config = dict(
    n_layer=9,
    d_model=256,
    n_experts=128,
    experts_per_token=3,
    d_expert=128,
    d_shared_expert=128,
    activation='swiglu',
    moe_layers=[0, 1, 2, 3, 4, 5, 6, 7, 8],
    router_score='softmax',
    normalize_top_k=True,
    routed_scale=1.0,
    balance_loss=0.000735,
    balance_bias=True,
    n_groups=8,
    groups_per_token=4,
    init_std_router=0.0101,
    lr_router=0.000601,
    n_head=2,
    n_kv_head=1,
    head_dim=128,
    vocab_size=8192,
    norm='layernorm',
    norm_place='pre',
    norm_eps=1e-05,
    positions='rope',
    rope_base=10000.0,
    rope_fraction=0.5,
    qk_norm=False,
    attn_scale=0.0884,
    tie_embeddings=True,
    parallel_block=False,
    init='normal',
    init_std_qkv=0.0303,
    init_std_o=0.00714,
    init_std_up=0.0303,
    init_std_down=0.0043,
    optimizer='soap_variant',
    lr=0.00353,
    lr_mult_o=0.932,
    beta1=0.95,
    beta2=0.95,
    lr_head=0.00766,
    grad_clip=2.0,
    warmup_steps=200,
    schedule='wsd',
    decay_fraction=0.574,
    decay_shape='linear',
    final_lr_fraction=0.0,
    batch_tokens=131072,
    seq_len=384,
    doc_mask=True,
    train_tokens=818900000,
    steps=6248,
    dataset='wikipedia_en',
)
Below are experts of layer 3 (counted from 0) of a mixture-of-experts language model. Rows are named router (the router's row for the expert), gate (a neuron's input weights, with its number), up (a neuron's input weights, with its number), down (a neuron's output weights, with its number) and show model dimensions 0-255. Each number is 50 + 10 x the weight over its row's rms, rounded and kept within 0 to 99.
Before each expert's rows: a language model's description of what the expert responds to; "raises" lists some tokens whose logits its average output raises strongly, later layers aside. This comes from a sample of Wikipedia text that the model never trained on.

# expert 19
Direction words such as north, south, east, half, front, plus inner word pieces like f in Spitfire, liquefied, craftsmanship.
raises: " of", "ict", "osing", " to", "."
router:53 54 50 42 41 57 61 70 41 36 41 36 51 49 41 48 60 37 60 39 53 36 57 59 59 51 48 64 56 49 54 51 55 40 41 62 55 78 61 60 41 41 39 54 44 47 71 36 51 61 43 49 50 40 47 42 26 63 56 53 41 33 63 55 55 53 60 58 47 50 55 52 56 46 54 49 54 55 47 50 49 50 60 51 72 54 60 41 54 40 46 57 56 45 49 36 45 56 43 53 52 61 42 51 53 34 47 61 50 69 62 43 66 44 56 76 40 55 44 46 47 53 76 43 48 52 50 54 45 36 36 61 39 56 54 39 59 36 58 53 71 32 29 53 54 46 50 58 14 60 59 52 40 47 54 29 57 56 51 71 41 63 62 42 49 56 48 40 39 59 48 55 54 47 46 42 53 40 44 37 52 53 81 43 57 66 46 42 37 53 47 40 70 65 66 45 58 52 46 59 44 39 46 48 50 35 50 44 58 41 30 53 57 53 31 61 52 67 45 64 28 54 47 61 47 53 39 36 61 48 53 40 42 51 38 67 63 38 57 53 58 49 47 51 50 55 36 43 53 35 53 47 40 40 39 58
gate0:43 57 47 60 48 40 56 65 47 39 35 45 72 43 54 58 44 46 50 44 38 52 52 34 59 48 55 62 62 50 51 57 37 70 43 44 41 68 49 64 55 68 57 33 66 50 67 56 63 66 49 47 63 33 43 35 35 56 53 49 67 56 56 57 60 39 35 23 64 44 62 33 58 53 35 37 49 67 38 51 46 38 61 35 47 29 56 39 55 69 49 50 43 60 36 45 62 47 38 41 49 29 65 47 52 34 56 54 54 49 33 53 55 48 43 40 40 51 64 60 43 57 57 52 41 54 49 41 57 43 49 63 46 65 50 59 51 46 56 45 43 45 45 36 54 51 50 47 46 49 54 40 54 55 53 49 61 42 63 62 58 51 49 30 39 46 50 41 53 57 45 58 50 51 63 60 55 43 47 54 63 39 61 51 47 54 32 47 52 46 58 42 51 42 42 41 59 56 65 54 74 56 37 41 43 60 46 62 33 49 44 40 62 52 58 53 41 33 48 64 37 39 54 57 46 45 62 42 61 65 61 62 54 30 67 69 62 51 50 57 64 55 31 44 35 55 37 42 57 54 40 49 66 28 64 54
up0:54 59 59 28 66 47 43 35 54 60 51 54 59 47 52 52 64 46 50 51 33 58 57 43 50 60 66 55 37 66 59 75 44 51 54 72 44 52 53 69 51 55 50 45 38 35 49 45 47 53 39 47 49 44 36 56 38 39 70 47 43 60 53 43 51 63 48 56 58 53 52 66 73 56 65 61 41 41 37 39 31 42 42 45 55 54 42 52 62 42 63 43 45 53 26 50 54 73 57 53 72 45 38 48 48 28 63 51 29 55 41 52 27 52 88 54 34 56 49 55 63 59 43 56 67 39 54 54 44 47 44 42 30 55 55 43 34 62 44 66 54 50 41 56 50 51 50 46 52 52 51 43 42 59 43 60 49 55 50 45 44 52 65 47 40 42 45 46 39 47 54 62 54 61 58 51 52 52 54 76 36 42 27 61 59 41 42 33 38 55 46 42 45 49 45 53 44 42 41 51 34 49 47 43 50 54 57 66 52 74 42 45 38 59 47 56 54 57 58 55 70 59 67 39 50 50 41 58 46 42 49 56 50 41 41 62 65 48 40 53 58 54 57 63 52 50 56 60 32 46 45 54 52 69 39 45
down0:39 46 50 53 49 51 40 51 67 53 59 65 44 38 72 69 45 46 46 66 61 52 42 56 49 56 53 58 59 52 53 48 71 63 70 41 58 54 48 60 57 48 48 62 50 73 38 35 21 54 50 57 33 76 49 55 53 48 38 54 58 52 57 47 60 35 48 36 62 53 33 51 51 72 48 49 54 49 61 46 31 39 66 43 32 44 51 48 44 57 67 46 50 41 50 50 53 52 40 43 54 31 39 52 53 53 60 52 63 52 44 56 59 53 49 35 51 49 46 29 64 53 45 55 37 53 53 48 38 56 67 38 55 57 38 52 63 43 46 49 41 68 44 47 56 57 28 34 50 39 49 52 53 52 39 40 38 59 38 45 52 53 51 48 58 55 40 48 53 39 62 41 51 44 32 54 37 42 60 57 39 70 48 35 52 47 50 48 70 44 55 60 45 45 36 37 61 56 78 26 47 45 57 42 51 59 48 47 36 54 42 67 53 51 36 61 41 52 51 51 51 50 49 27 47 43 29 40 44 38 63 53 50 64 55 41 57 66 46 64 33 50 59 46 60 43 54 37 42 35 46 64 64 66 48 50
gate1:48 50 48 42 46 63 66 55 62 47 46 40 48 41 37 32 52 45 43 43 52 25 37 63 46 44 37 62 64 55 59 40 52 54 38 40 42 70 52 65 51 37 54 43 61 47 57 59 58 31 51 59 46 60 44 41 46 42 24 37 42 42 49 50 48 44 56 54 49 58 42 41 49 50 48 45 65 57 39 53 36 53 73 34 54 54 28 42 61 47 50 38 61 48 46 44 34 59 48 64 44 48 36 43 39 42 70 54 19 49 53 55 69 42 50 49 47 52 50 58 47 55 67 54 59 48 31 49 44 54 45 60 41 42 41 68 48 54 55 47 55 47 34 75 52 60 51 43 38 65 53 51 63 50 52 46 43 60 53 44 59 40 46 46 52 50 44 55 69 58 50 37 56 57 38 45 62 51 41 56 39 57 52 64 34 42 52 44 42 54 30 52 53 42 52 70 45 47 55 43 55 39 55 36 58 39 55 36 42 54 23 52 48 59 39 58 30 48 62 48 42 71 43 67 31 45 57 66 42 55 33 61 44 54 50 35 50 56 48 47 57 54 44 25 48 53 71 36 49 46 62 48 51 58 60 28
up1:40 47 59 51 44 46 43 52 53 56 43 46 42 50 40 66 41 46 36 76 49 32 37 52 54 44 29 51 47 56 55 56 38 58 38 39 59 41 46 49 45 51 42 51 23 27 41 35 65 49 45 54 46 43 45 58 42 57 60 34 44 69 55 58 52 61 59 45 53 55 65 60 38 43 56 48 44 47 40 58 57 63 34 39 46 52 53 42 62 59 57 55 50 35 60 73 56 44 43 48 64 65 53 46 38 55 59 73 52 54 50 61 31 47 48 27 28 62 48 46 55 31 56 40 50 49 60 59 78 59 44 44 61 66 46 39 52 40 51 58 47 45 42 27 67 58 49 57 51 46 61 45 39 43 53 65 46 61 57 62 52 53 43 33 51 49 76 51 35 54 67 63 53 60 55 49 62 48 54 56 49 55 72 63 67 46 42 55 54 22 48 60 63 61 54 60 52 49 39 47 60 43 55 44 53 51 52 43 45 50 42 43 40 42 61 32 43 55 51 44 43 44 66 45 45 41 58 34 48 49 58 52 43 62 41 47 54 45 54 55 25 28 48 41 58 52 51 48 48 49 31 44 61 49 63 47
down1:43 26 49 35 41 49 52 58 53 41 49 63 68 48 81 43 34 43 49 53 56 48 40 48 55 60 36 53 61 59 59 38 64 53 42 40 57 47 36 59 41 45 54 38 47 45 45 57 50 47 27 45 52 43 36 54 42 49 50 51 51 52 73 45 45 63 52 48 45 64 58 41 24 63 50 50 43 64 59 38 58 50 61 36 41 37 67 60 38 55 55 41 46 44 49 42 56 37 61 56 47 48 41 44 37 74 42 56 33 39 28 39 48 47 62 61 30 20 47 48 62 44 67 70 56 59 56 34 78 60 46 44 48 55 48 50 73 67 41 50 55 61 47 61 51 59 48 53 52 50 49 45 54 59 58 56 38 57 48 48 57 49 52 36 70 34 50 49 52 65 46 48 52 60 52 33 32 46 56 50 48 58 56 56 59 58 55 56 58 44 29 61 50 47 56 47 50 54 38 52 41 48 41 35 52 47 56 43 62 47 59 56 66 69 49 59 56 50 51 44 43 45 64 48 46 49 40 47 48 57 54 67 48 48 41 40 53 54 43 29 54 39 55 45 61 42 50 63 45 47 58 32 42 47 68 75
gate2:41 58 63 54 63 37 34 48 49 41 61 52 40 57 59 56 49 54 43 31 42 55 48 47 39 50 60 52 69 44 56 55 61 48 58 53 45 53 50 38 54 41 29 54 53 52 50 44 57 44 37 41 49 46 41 73 38 34 53 42 43 57 70 60 47 43 47 55 35 51 37 53 53 48 41 57 40 60 53 49 41 68 66 35 62 46 39 57 45 37 46 45 46 46 77 56 46 43 49 58 57 53 56 53 60 64 52 32 54 65 62 38 47 45 43 65 46 56 59 51 66 55 58 66 47 66 55 67 52 43 71 75 61 48 55 35 51 41 51 53 46 50 38 64 56 47 48 50 34 57 48 40 64 56 69 57 60 47 35 21 55 54 54 48 51 59 39 51 48 53 71 51 48 52 39 45 56 47 46 36 53 45 57 72 50 59 44 34 44 46 27 45 57 54 45 44 62 36 46 64 41 58 50 41 51 57 43 33 67 35 36 42 58 37 59 64 50 59 40 45 59 53 45 52 55 54 52 21 55 63 45 56 67 53 57 50 55 27 45 55 17 44 49 43 65 42 55 43 54 63 54 48 62 49 52 34
up2:44 20 41 30 42 63 53 49 56 49 54 53 59 56 40 43 50 46 51 48 54 57 65 52 47 44 47 51 39 42 39 70 49 48 59 64 57 44 51 58 65 47 54 39 56 57 58 77 73 50 42 52 60 40 49 76 62 41 59 41 58 33 60 50 47 48 55 48 46 47 71 55 51 57 61 39 52 45 54 53 46 49 52 50 51 48 40 48 49 19 39 46 53 58 52 38 52 42 64 43 52 44 61 44 50 34 38 48 47 47 47 58 49 49 43 61 47 43 53 61 49 50 69 47 69 56 42 71 55 60 52 46 54 55 50 58 46 75 55 38 51 53 34 62 43 45 53 61 36 45 31 62 87 59 52 46 55 44 44 58 51 62 47 42 48 40 45 49 41 57 45 51 42 49 45 57 50 39 51 65 48 45 43 40 59 53 76 65 50 45 55 51 59 62 77 28 41 54 51 48 51 57 42 34 37 43 49 54 69 41 45 50 58 46 60 40 62 50 38 55 40 53 53 57 58 56 38 71 57 52 38 32 70 41 57 42 49 67 51 43 49 37 55 49 17 57 45 59 52 52 40 59 58 45 55 65
down2:73 58 59 58 42 52 50 44 53 37 55 50 42 46 71 58 47 43 48 65 42 67 52 46 67 60 64 54 45 60 57 69 51 46 52 71 58 47 51 50 15 67 48 34 46 50 42 73 50 67 62 62 47 46 73 75 61 60 52 43 52 54 57 41 44 35 48 61 52 40 56 59 38 29 33 23 46 57 49 65 45 45 44 51 57 48 58 62 51 44 42 50 48 32 31 32 56 52 56 57 49 34 43 50 50 49 48 40 53 57 54 54 48 66 27 60 53 48 50 47 52 41 47 42 50 29 54 54 47 31 38 46 59 30 50 47 49 47 35 54 44 69 53 55 34 47 40 33 62 43 53 50 68 60 63 46 50 51 55 37 42 64 50 47 65 46 58 56 50 51 27 53 43 54 55 50 64 48 49 61 66 39 58 41 43 63 49 64 42 44 29 57 46 61 58 40 50 47 40 39 68 47 57 44 55 33 43 47 45 55 39 52 45 45 60 47 46 48 43 44 51 60 48 37 53 54 59 41 49 58 40 47 50 51 59 43 57 51 56 31 46 66 39 62 55 55 58 50 50 42 56 69 55 47 52 31
gate3:37 56 65 57 52 56 54 48 57 47 57 47 62 53 46 74 34 52 45 50 44 65 55 56 48 64 43 55 56 41 59 37 62 55 51 52 36 50 48 41 61 44 44 52 44 60 38 51 43 54 60 48 50 48 53 53 55 61 37 60 48 50 60 42 49 50 56 57 61 58 26 59 52 61 35 50 56 53 53 33 50 36 61 56 45 58 25 35 60 48 38 33 50 39 66 53 57 53 44 49 55 42 19 60 36 49 68 28 37 42 49 51 66 63 59 56 51 47 38 59 52 41 49 49 49 63 60 76 60 81 39 56 49 41 56 51 65 65 57 54 48 54 68 52 41 47 54 67 49 36 44 24 39 52 59 49 55 51 49 54 53 52 48 41 67 44 51 57 44 44 43 30 59 52 65 67 35 43 37 52 62 61 59 59 31 52 37 60 56 63 30 54 44 44 33 52 49 55 60 47 60 57 57 68 55 54 58 43 49 52 29 49 51 47 43 61 31 54 47 66 53 39 55 43 56 52 56 39 41 50 46 45 44 36 59 46 44 62 62 50 50 66 40 62 47 56 52 74 51 62 51 36 61 56 52 69
up3:28 53 52 46 64 42 33 73 48 61 53 23 61 55 57 20 62 37 67 46 31 46 38 44 53 51 49 36 57 41 46 44 43 37 53 33 52 45 56 52 56 55 53 31 52 47 54 35 49 35 65 73 52 48 40 48 39 45 56 67 40 37 45 65 57 53 51 57 64 51 53 49 82 51 44 55 55 38 32 41 61 61 46 59 47 47 41 40 55 51 56 44 52 46 59 58 47 44 55 34 45 50 54 51 61 57 46 54 33 33 45 64 51 58 48 51 40 42 60 51 34 53 46 38 65 48 34 60 38 43 53 55 49 57 60 52 40 31 46 58 63 41 36 45 53 28 60 59 40 44 54 51 62 39 49 20 54 45 46 48 54 57 58 55 53 65 62 56 63 59 66 48 54 55 50 50 40 57 39 71 53 52 51 32 40 46 60 40 61 45 57 46 60 50 69 58 56 60 48 48 64 56 41 50 46 39 69 48 58 53 55 55 39 43 46 50 55 65 43 47 49 31 53 44 53 66 44 64 41 54 66 52 49 47 49 47 48 47 48 35 56 63 52 40 38 48 47 51 56 58 66 45 63 72 53 30
down3:59 32 49 55 55 50 32 62 44 63 59 59 63 60 29 51 69 45 62 33 49 51 49 55 38 51 62 50 54 31 39 36 53 71 60 39 59 46 54 48 40 52 49 55 36 49 62 50 50 58 55 59 40 54 42 39 57 50 57 46 42 52 66 50 48 40 49 54 50 60 47 53 65 46 34 48 51 50 43 42 57 22 47 67 42 37 53 69 48 51 36 54 51 49 61 36 70 38 41 54 62 54 48 49 54 47 61 50 73 54 51 43 34 58 53 49 64 33 53 61 43 58 53 45 42 75 67 23 58 63 35 73 36 37 34 34 44 75 44 65 43 66 52 48 51 45 33 54 39 50 56 39 47 45 41 52 36 52 30 63 51 58 58 68 43 42 65 51 56 52 57 44 54 61 43 51 42 54 48 47 46 55 57 53 39 48 53 53 31 56 56 46 47 49 52 43 63 49 39 56 53 50 45 50 56 55 54 52 45 62 52 66 50 47 58 36 59 56 48 37 43 53 35 38 65 52 46 49 57 56 60 56 38 65 36 36 43 58 48 41 40 59 52 37 57 61 20 68 46 46 53 46 53 70 49 55
gate4:62 44 49 59 53 38 63 37 56 63 48 60 48 58 56 46 54 54 67 57 50 37 30 51 63 61 51 36 44 42 59 50 57 41 41 45 36 51 50 58 56 51 56 55 49 31 47 63 53 60 28 67 59 60 38 43 36 37 49 48 31 52 57 42 63 50 36 53 58 61 57 59 51 42 35 44 63 53 56 72 57 52 52 48 69 55 59 42 46 70 46 43 45 36 66 47 43 42 59 48 50 46 44 65 41 27 41 49 55 52 78 32 57 53 49 81 49 56 53 50 57 46 48 56 67 48 57 44 53 53 56 54 39 41 45 57 56 29 50 42 60 29 41 60 54 39 42 36 56 53 48 62 39 45 42 63 68 46 46 43 41 30 42 35 37 62 57 32 38 32 49 59 52 58 64 35 46 69 41 29 45 56 52 46 51 36 53 55 34 45 38 57 39 64 42 55 35 59 54 42 69 52 59 45 53 57 59 37 40 51 50 58 55 58 49 48 53 64 46 65 37 66 58 53 48 58 67 36 39 35 62 49 33 53 45 41 58 45 37 58 42 51 48 40 57 48 56 61 54 41 52 53 41 41 48 59
up4:68 43 39 56 40 55 50 43 53 53 55 62 44 44 51 60 50 64 57 44 54 48 47 38 53 40 59 52 42 57 51 31 54 62 54 61 49 61 50 54 52 56 67 59 80 52 56 38 26 44 52 53 48 69 55 54 65 53 39 38 56 65 23 42 47 56 30 51 54 56 68 34 53 63 54 46 62 59 43 34 44 42 57 61 71 66 55 55 61 51 49 40 59 58 58 52 49 54 63 48 41 45 48 63 60 45 60 44 43 54 39 42 63 33 48 54 53 47 57 71 47 54 56 52 52 33 53 61 49 62 48 47 63 36 41 51 42 46 60 54 60 57 37 50 43 43 59 35 42 47 31 53 42 57 45 59 59 45 52 52 33 52 55 57 52 37 46 47 37 42 66 63 46 54 54 56 46 46 41 49 51 52 70 43 62 61 60 32 59 54 53 74 33 50 42 45 41 65 42 60 48 38 53 50 36 55 41 48 67 52 53 35 50 56 39 56 66 54 34 38 42 48 43 59 67 66 32 36 32 41 42 48 46 56 53 69 46 47 58 44 32 38 72 54 29 59 55 45 53 50 62 54 49 59 22 44
down4:52 54 43 44 39 49 52 46 65 56 59 64 33 46 27 63 54 46 71 57 40 51 50 46 57 55 39 47 57 47 40 46 68 53 50 57 52 46 36 65 45 48 47 34 45 35 56 50 60 51 40 73 34 35 50 65 66 54 47 39 30 61 46 53 52 54 61 41 53 53 40 35 53 52 58 46 44 54 56 56 32 65 56 52 50 49 54 63 39 37 57 61 41 54 32 45 33 45 64 57 36 51 53 70 54 26 37 39 60 55 59 35 52 54 47 53 47 62 36 51 52 45 50 49 65 68 41 64 35 40 49 30 32 44 51 42 52 48 60 48 58 47 65 49 58 46 52 44 49 58 68 56 61 56 44 56 54 50 65 43 47 54 34 42 56 35 52 26 48 54 56 45 58 56 56 56 67 49 50 47 49 52 41 55 67 52 60 48 50 41 55 36 31 55 54 43 60 63 44 45 46 31 24 52 40 59 42 55 41 49 43 42 34 50 39 61 71 46 59 49 37 59 44 55 39 52 85 40 37 61 38 44 59 51 35 69 54 51 55 51 56 56 48 51 56 43 58 49 68 33 50 59 50 64 40 46
gate5:65 55 47 51 51 51 70 43 55 50 38 57 50 48 56 41 55 56 33 34 23 29 61 54 30 35 78 61 68 54 30 68 67 48 47 56 53 60 66 61 42 49 34 50 46 44 53 43 68 55 37 43 56 63 53 57 39 51 64 55 48 71 53 51 50 50 54 46 50 46 49 51 49 62 46 42 46 58 48 50 38 50 56 45 57 34 40 39 42 49 75 43 44 54 60 40 62 55 52 39 44 59 52 39 41 33 41 47 53 69 66 54 40 51 57 52 47 52 58 30 50 59 45 52 62 35 57 44 39 53 38 53 43 66 50 35 50 61 47 64 65 43 61 69 43 47 54 43 40 55 38 51 45 42 70 50 46 68 52 58 48 49 41 46 33 53 81 63 50 49 45 45 45 36 31 47 44 43 61 55 57 47 49 48 46 48 36 34 59 52 56 40 50 64 44 51 38 49 53 44 77 33 49 55 60 33 65 49 40 44 69 40 57 39 50 47 51 63 52 37 45 32 42 50 53 54 59 50 59 67 38 49 38 50 69 69 46 46 36 47 46 57 64 48 50 56 55 42 54 59 48 60 44 50 45 56
up5:67 60 44 54 47 53 36 39 42 46 47 34 72 45 57 36 57 54 64 59 54 58 29 53 60 44 46 41 27 33 50 59 47 25 62 55 47 45 53 47 65 49 39 44 63 42 46 49 49 37 53 54 55 36 59 64 50 40 44 52 38 58 34 54 62 50 49 56 40 53 43 52 42 61 45 55 63 64 52 57 55 56 42 60 53 23 45 58 44 55 54 52 57 57 43 51 54 56 54 55 38 30 73 49 37 34 51 55 53 52 44 56 45 59 68 54 47 59 43 45 65 32 52 34 42 41 50 60 36 75 56 43 63 56 47 57 70 58 61 27 49 74 53 47 62 45 45 46 55 39 49 47 48 37 58 48 57 40 40 68 30 41 54 46 44 63 49 51 57 65 53 41 54 67 59 65 37 47 58 51 42 71 50 40 52 43 66 58 54 54 43 49 61 49 37 48 46 41 46 57 39 55 48 55 59 53 46 41 53 61 56 49 31 70 42 60 47 50 68 54 55 59 50 62 57 28 54 32 35 45 52 49 58 26 58 55 65 52 36 46 46 52 56 74 57 41 45 41 58 49 62 54 41 59 44 41
down5:50 51 53 43 55 47 27 38 37 40 42 58 38 39 53 35 45 56 50 63 37 45 41 60 55 57 42 42 55 55 56 65 38 57 42 51 41 48 50 57 33 54 49 60 62 60 65 55 61 41 63 52 49 59 43 49 41 50 51 57 42 28 61 51 46 58 45 55 53 53 37 39 40 60 68 42 61 55 58 43 67 53 77 39 51 45 64 42 48 46 42 38 29 46 36 39 49 58 56 42 47 46 47 57 50 28 51 52 30 60 42 51 55 61 49 52 52 48 58 49 51 65 47 50 30 35 50 48 62 67 39 59 64 41 31 55 63 67 62 56 53 48 41 55 42 63 38 61 48 58 64 55 55 34 42 58 46 65 61 45 50 50 37 56 41 45 48 66 43 54 41 47 63 49 42 46 56 48 40 44 41 65 57 59 59 52 60 55 44 56 46 45 62 65 62 53 34 72 50 32 55 60 41 49 51 61 48 51 54 53 64 53 53 48 57 56 48 68 44 31 51 66 45 48 60 19 42 38 41 44 49 35 42 41 52 55 68 35 34 49 62 64 56 34 61 38 37 59 72 58 25 46 55 46 67 48
gate6:38 61 61 37 36 43 53 48 27 46 46 64 68 59 50 51 47 52 46 55 29 31 41 51 54 50 49 47 53 49 55 51 54 55 55 47 56 69 51 50 58 49 54 55 41 66 67 41 65 45 46 50 64 52 41 42 25 68 63 52 56 56 47 57 45 34 72 32 34 63 59 58 39 48 58 35 44 53 54 37 60 60 72 65 62 64 40 50 54 46 72 45 49 39 46 63 49 39 34 51 48 31 44 63 30 42 38 47 46 54 54 36 51 52 53 70 40 48 31 51 52 58 51 54 38 65 44 54 61 42 44 35 42 64 50 37 50 52 58 51 56 50 37 62 59 52 38 67 37 48 49 54 51 62 43 58 44 52 30 59 44 41 57 63 53 45 57 55 49 56 67 50 39 52 44 36 44 43 29 41 46 47 57 37 39 52 46 65 61 67 52 45 50 42 64 58 58 53 62 71 50 53 49 33 55 47 55 38 37 46 56 32 41 53 43 57 40 42 39 45 38 57 43 50 56 66 42 50 72 47 48 46 29 40 40 56 50 61 48 41 44 57 65 43 57 47 51 43 66 35 65 47 43 68 62 42
up6:41 39 53 56 43 53 53 57 30 48 50 35 35 32 51 55 55 55 45 48 41 43 41 48 60 40 70 53 58 31 48 40 65 41 48 42 55 51 48 42 36 40 49 29 50 75 23 46 50 49 43 39 45 47 58 45 67 45 55 51 42 62 33 47 44 38 46 46 41 51 43 37 46 46 72 63 45 67 37 48 49 51 52 46 49 52 53 34 41 45 31 60 32 55 46 54 69 60 51 62 48 61 52 47 39 57 54 45 66 62 50 47 43 35 43 53 75 66 48 51 28 37 40 63 58 43 49 38 40 42 56 41 59 55 58 40 51 47 53 46 69 51 38 36 76 33 58 72 43 44 48 55 55 56 34 53 49 57 50 46 37 34 60 54 60 51 63 45 43 32 70 39 56 44 47 48 43 56 47 47 56 52 55 45 43 72 49 51 28 41 49 55 36 45 50 41 43 52 47 55 46 59 57 46 57 67 54 42 37 39 53 43 36 45 49 51 63 83 46 53 51 57 28 52 49 42 62 32 47 55 44 34 38 43 44 48 45 43 53 62 55 45 54 48 34 54 56 51 34 59 49 53 62 52 38 41
down6:45 24 39 47 44 50 56 58 52 58 42 41 49 55 54 57 32 51 52 28 34 65 52 57 56 45 51 70 51 26 44 56 47 54 42 61 60 60 57 58 51 59 51 52 45 62 64 36 45 59 30 48 70 65 43 40 78 53 50 48 53 50 55 51 60 59 58 40 43 61 50 45 69 57 33 29 60 38 62 58 41 46 52 61 41 33 63 59 66 35 59 36 52 58 47 36 56 51 38 59 41 51 26 53 43 48 68 40 58 52 50 61 54 56 30 67 46 59 43 50 46 65 71 31 60 57 38 54 44 50 46 55 52 45 49 46 48 66 49 47 54 43 35 39 54 46 65 36 34 54 57 48 45 44 42 51 43 44 48 59 66 69 36 52 63 28 38 39 42 50 58 48 39 54 49 34 51 44 56 41 61 51 46 45 50 39 57 57 41 45 44 53 48 71 50 51 52 44 45 58 44 53 54 61 39 55 68 45 68 52 40 56 46 62 44 57 55 48 53 59 27 47 58 35 61 52 44 37 45 49 60 50 48 60 50 50 48 60 57 62 53 35 56 43 65 35 26 32 47 51 54 53 47 50 53 72
gate7:51 55 66 36 53 44 64 62 35 57 56 47 70 41 58 65 61 63 57 39 46 61 57 69 52 35 65 46 56 48 40 50 63 65 48 50 51 54 45 54 48 28 39 48 48 48 44 51 46 38 54 68 54 41 44 50 42 62 60 57 56 57 39 53 68 41 66 55 39 49 63 39 60 31 49 48 63 51 33 71 44 45 48 51 52 57 47 47 37 24 39 62 46 52 50 43 60 45 38 50 63 30 50 24 59 50 35 53 69 51 57 54 50 61 33 45 43 52 47 60 52 56 73 60 44 58 43 46 49 58 42 57 56 49 45 54 59 37 47 41 37 50 35 53 32 46 56 38 32 60 37 42 63 47 50 44 46 48 62 36 57 44 47 61 45 50 48 60 35 54 36 50 54 44 70 38 64 54 54 56 60 52 52 46 43 62 54 37 37 40 55 42 80 53 61 51 31 69 57 55 42 39 63 55 52 51 20 44 48 59 53 45 50 56 61 34 56 57 54 60 61 67 64 40 57 57 62 46 60 54 64 36 51 46 35 46 36 51 64 47 63 51 38 50 47 69 52 50 54 49 48 65 46 56 53 53
up7:66 57 47 66 61 44 54 37 59 48 56 53 46 68 46 60 50 42 47 62 52 71 35 38 60 57 43 57 72 56 40 57 32 44 56 59 56 43 47 21 55 50 53 40 46 58 58 47 52 55 51 43 41 29 49 53 56 59 54 43 43 47 47 39 49 39 61 61 30 45 52 36 47 60 60 60 45 39 46 46 61 46 53 55 51 59 47 54 59 34 39 32 56 41 48 55 43 43 50 38 41 48 67 45 58 45 44 58 23 39 56 56 56 53 67 53 68 36 30 54 66 56 51 41 22 32 55 52 52 47 63 66 65 49 55 48 46 62 44 55 52 68 54 41 42 53 53 63 49 53 64 54 40 40 39 59 50 47 73 48 55 46 62 34 57 36 43 41 42 50 73 65 45 58 53 63 34 50 47 58 41 54 48 41 62 51 49 39 68 50 79 54 60 40 48 52 37 58 32 49 55 65 51 49 63 45 44 63 62 37 46 62 50 42 43 52 39 44 38 39 59 47 52 56 58 64 34 52 54 55 54 41 37 70 46 47 32 56 44 47 72 49 45 54 30 52 49 56 39 44 44 56 58 46 48 48
down7:38 59 64 54 48 49 52 48 83 41 37 38 37 53 52 62 44 53 48 58 42 46 56 43 45 34 70 53 48 43 47 51 35 47 56 49 42 66 53 43 51 57 57 45 39 45 48 72 65 61 45 40 46 56 51 50 58 39 52 55 48 36 51 45 52 55 47 38 49 71 52 38 46 46 42 60 63 48 57 51 60 62 65 56 56 58 36 53 39 42 33 60 43 45 54 36 61 55 37 54 29 54 42 47 59 64 58 46 52 27 49 46 59 56 60 50 58 47 60 52 41 48 42 42 49 62 46 45 69 57 42 50 55 44 54 45 46 64 57 50 48 48 45 37 41 46 47 56 60 47 58 53 66 40 55 61 55 46 31 54 41 45 29 51 87 63 38 48 68 58 49 52 42 53 49 39 41 86 53 30 65 49 31 49 27 62 52 48 46 48 35 66 34 49 23 51 28 57 66 51 55 43 55 56 54 56 38 53 57 58 47 47 56 46 40 56 66 45 47 37 55 44 60 46 49 45 38 44 49 44 60 55 58 56 67 32 58 65 64 45 50 45 46 43 62 50 43 66 44 44 57 39 56 28 54 46